{
  "n_layer": 12,
  "n_experts": 128,
  "experts_per_token": 2,
  "d_shared_expert": 0,
  "moe_layers": [1, 3, 5, 7, 9, 11],
  "router_score": "softmax",
  "routed_scale": 8.0,
  "groups_per_token": 2,
  "tie_embeddings": true,
  "optimizer": "adam_variant",
  "lr": 0.00251,
  "grad_clip": 1.0,
  "batch_tokens": [32768, 65536, 131072]
}
Below are experts of layer 9 (counted from 0) of a mixture-of-experts language model. Rows are named router (the router's row for the expert) and show model dimensions 0-127. Each number is 500 + 50 x the weight over its row's rms, rounded and kept within 0 to 999. Numbers have three digits each.
After each expert's rows: a language model's description of what the expert responds to; "raises" lists some tokens whose logits its average output raises strongly, later layers aside. This comes from a sample of Wikipedia text that the model never trained on.

# expert 53
router:438521480503507447580618507466494511489423514437506538556441520479476484486573542513449476487401542544463424505372515563509457486456496573536592485598523461555611426536519541428438435474410507441500409521515587455442509489504511510479492630489573481571473490536538452450429541502496427476433433523448491562555480456497464464570515427528501532481459446494557512485604466440503457549537
It responds to: Numbers in stat tables
raises: "ched", "ib", "rance", "rist", "rin", "rib"

# expert 28
router:460417511438539540407476497528488542504548522515433487423547475560488451481503460422595518556543510549510552421550410453523507501528597512473436539494449491561442473524456441468432598495469596561480536469531450468571423434531507520561439448564554452420558449488430592528555543563528556567588507554511440530577458495465461420493549559482514541466559480435558486456460497509490522408585
It responds to: Foreign name middles
raises: "ag", "ie", "on", "i", "ens", "ian"

# expert 60
router:440523484501502455583625505471489502482433505426501544554442511479482485477571547508458471478405529536472427502348512562519460484466494574535579484596523462556598417533526545425441438476410511442502408525507591457440506490502513502471497625482572489583471480537542462452429538501493427474437418520455502560562475471507461470563518423524495533481455450490565501484595463433488455539535
It responds to: Heading markers, table ends
raises: "wer", "cester", " mi)", "rov", "ionally", "zb"

# expert 48
router:551521532597499559415466399470558497549464533492533484447404573479547602557498495524486437424512459560416481534433576460517462548399469472459555593439578487453556526556544521484508443427534467490509452480494548437392536503493504500535519401537532567555515587484525442576501490457553521440539467579469441575447419428495517467505522439465490456457468456573428460505434508510544571529488
It responds to: Initial W and G
raises: "edd", "ishes", "ants", "olf", "eb", "rest"

# expert 39
router:469582501494507522565550518535508409512404486422497501501476457513442565521575548515525473439468482576511467514489502558444493482419512600513533439591454470561508386550465602449455400467469530416502460513468624478455483481482536502457495619471564489587473557532520416449473465495510404456492434529440517539568480548470498466509553426506478526491457399460525499538557450404476504541595
It responds to: Surname fragments
raises: "bec", "====", "rast", "ills"

# expert 29
router:456488457472479477567597501503520480437410513426556531573462455478472469461592557522451425502412543551475483476426519512540487445480523601543529476565479511553541440509551552407503414536473476426561399514465584461460472524555530546482534636510580465559487517539505443398405550458506455428468453495408498581532529475464464493542485443521447499488441439528557479499592473462467499569557
It responds to: Closing quotes and brackets
raises: "ation:", "ing:", "ology,", "ency", " →", "ations:"

# expert 33
router:436518479502504446577617504461493511488422512437504537555439518478474483482571539508448474483401542541460421503368514562506454484455494571535588485594522460553605424534518540426436437471407504440499406520511586453440509486502509508477491629488570478569472489533537450449428539499495424473429430520446491560553480453494460463567513425525497529479459443493556510484601464439501455546534
It responds to: Table cells, mixed
raises: "ston,", "self", " (disambiguation)", "inson", " occurred", "wards"

# expert 26
router:500512532515482576445500600512457513538495567487471531442611580478478448519438495514472538511599487437482444514529540532465513413544444462584476514425441477416480566400496526500557484452541506503535531513501504554442511450469473536524462413488421552537555460548625497508509405467521513505555467481603467542498474482462548423507399553589434537470610557538459565500400462510533429430443
It responds to: Short consonant word pieces
raises: "ir", "re", "ension", "ies", "y"

# expert 30
router:496558477432549520477451494498500526442554474460487493479495518552565470505549482468486416507430444509510553410517538471463503546492582445541492574490556503549461503487370481537515615571498481442446506505562512574488426427586484573516418525456431492478582428531422601600575414592530495554560483596454471495488465544480525517511387539517458575465498558473504512561458452560494461412532
It responds to: Vowel+r/l syllables, months
raises: "qu", "agu", "ber"

# expert 51
router:435521480501506446582615505463493510490421513440507535555439517476475485479570540511447480485402537539465415500368511561510456480460495578535592480595518463554602425532518541425434437473410502444497408518515584451440508483510510506476493628483572476570473488530537451452425537503497427478429436519443491560554477456494459467568516420525496527477456441491561513486598468440502455548538
It responds to: Table digits
raises: "order:", "former", "ate.", "ation:", "ion.", "ates:"

# expert 37
router:490441482463473613541548469469520517446466453539548505436465542534546602518510535455444480493460542449600608459428509480614478431475546487531518445471524480566510497595447473560448493466492436430527496541553545479569508580570474466453499466486451493533434480489476569385450546378438589431442501472427437519466582558558519566508517535475609435506554488499487425473534463565498526489495
It responds to: Word-final commas
raises: "eason", "ments", " ====", "etime", "ances", "uge"

# expert 9
router:540538493532429485527505449577549456501477549580511431409467449437429427435538530519491458629545533460512478527490537562520425473547499526425518448516486508483498526450574505537569518515521463449447506456413460591497459512515456435532612488463504455499475541555472479500459476483423547465527421395390394447496564506557488567482556545457482440601447614523535487566540555500469597487506
It responds to: Media and career headings
raises: " and", " to", " for"

# expert 45
router:468487482539500512611591490449479529522456493525500547478480536477446494438576526535483480449375507544466456521397522563490425492467500577549594474583483465571593424498432562412458443510419510452520408481515590407488497521477483492453524620512580497560519533492547474423448530476476477430427471491448512548541477474495461448599467421528450537480449461551474534491611482436545465528549
It responds to: Match report separators
raises: "eason", "al.", " years.", "e"

# expert 6
router:435515478501503445575614502462492509487421510433503534552438515476474480478568537508445475483399539539461420502351513559505455482454493568534585482593522459552600423531514539425436435471409503440496405517510584454439507485500508509476489626487569476566470487531536450446427537497492424472430432519445490559550477454493461462565511422524495528477457443491556509483599463437500454544533
It responds to: Table cells, miscellaneous
raises: "rolled", "ates:", "ater"

# expert 17
router:434516478500504445577614503464492510486421509435501535551438515476474480481568537509446473482400539539460420501351512559505455481454493568534586483593520459550603424530515537425435435470408502439497405518510584452442507484501506507477488625487569477566471487532534449448428537497492424472430429519445489559549477452493461460563511424522495527477456443491555508483600462439500453543533
It responds to: Table cells and foreign names
raises: "Over", "aver", "ğ", "ices.", "read", "ran"

# expert 23
router:436519479503506446580618506464493513490422512437505537556440518480475484483572541512447476486402542541462421504367514563508457484457496571537590485596523461553608425534518540427437437473409504442500406520513587454441510488503509510478491629487573479569475489534537451449428541498495427474432431522446490562554480454495464464566515425527499531481459445494557511485603465440503456547537
It responds to: Country codes and list items
raises: " (disambiguation)", "====", " =", "lands"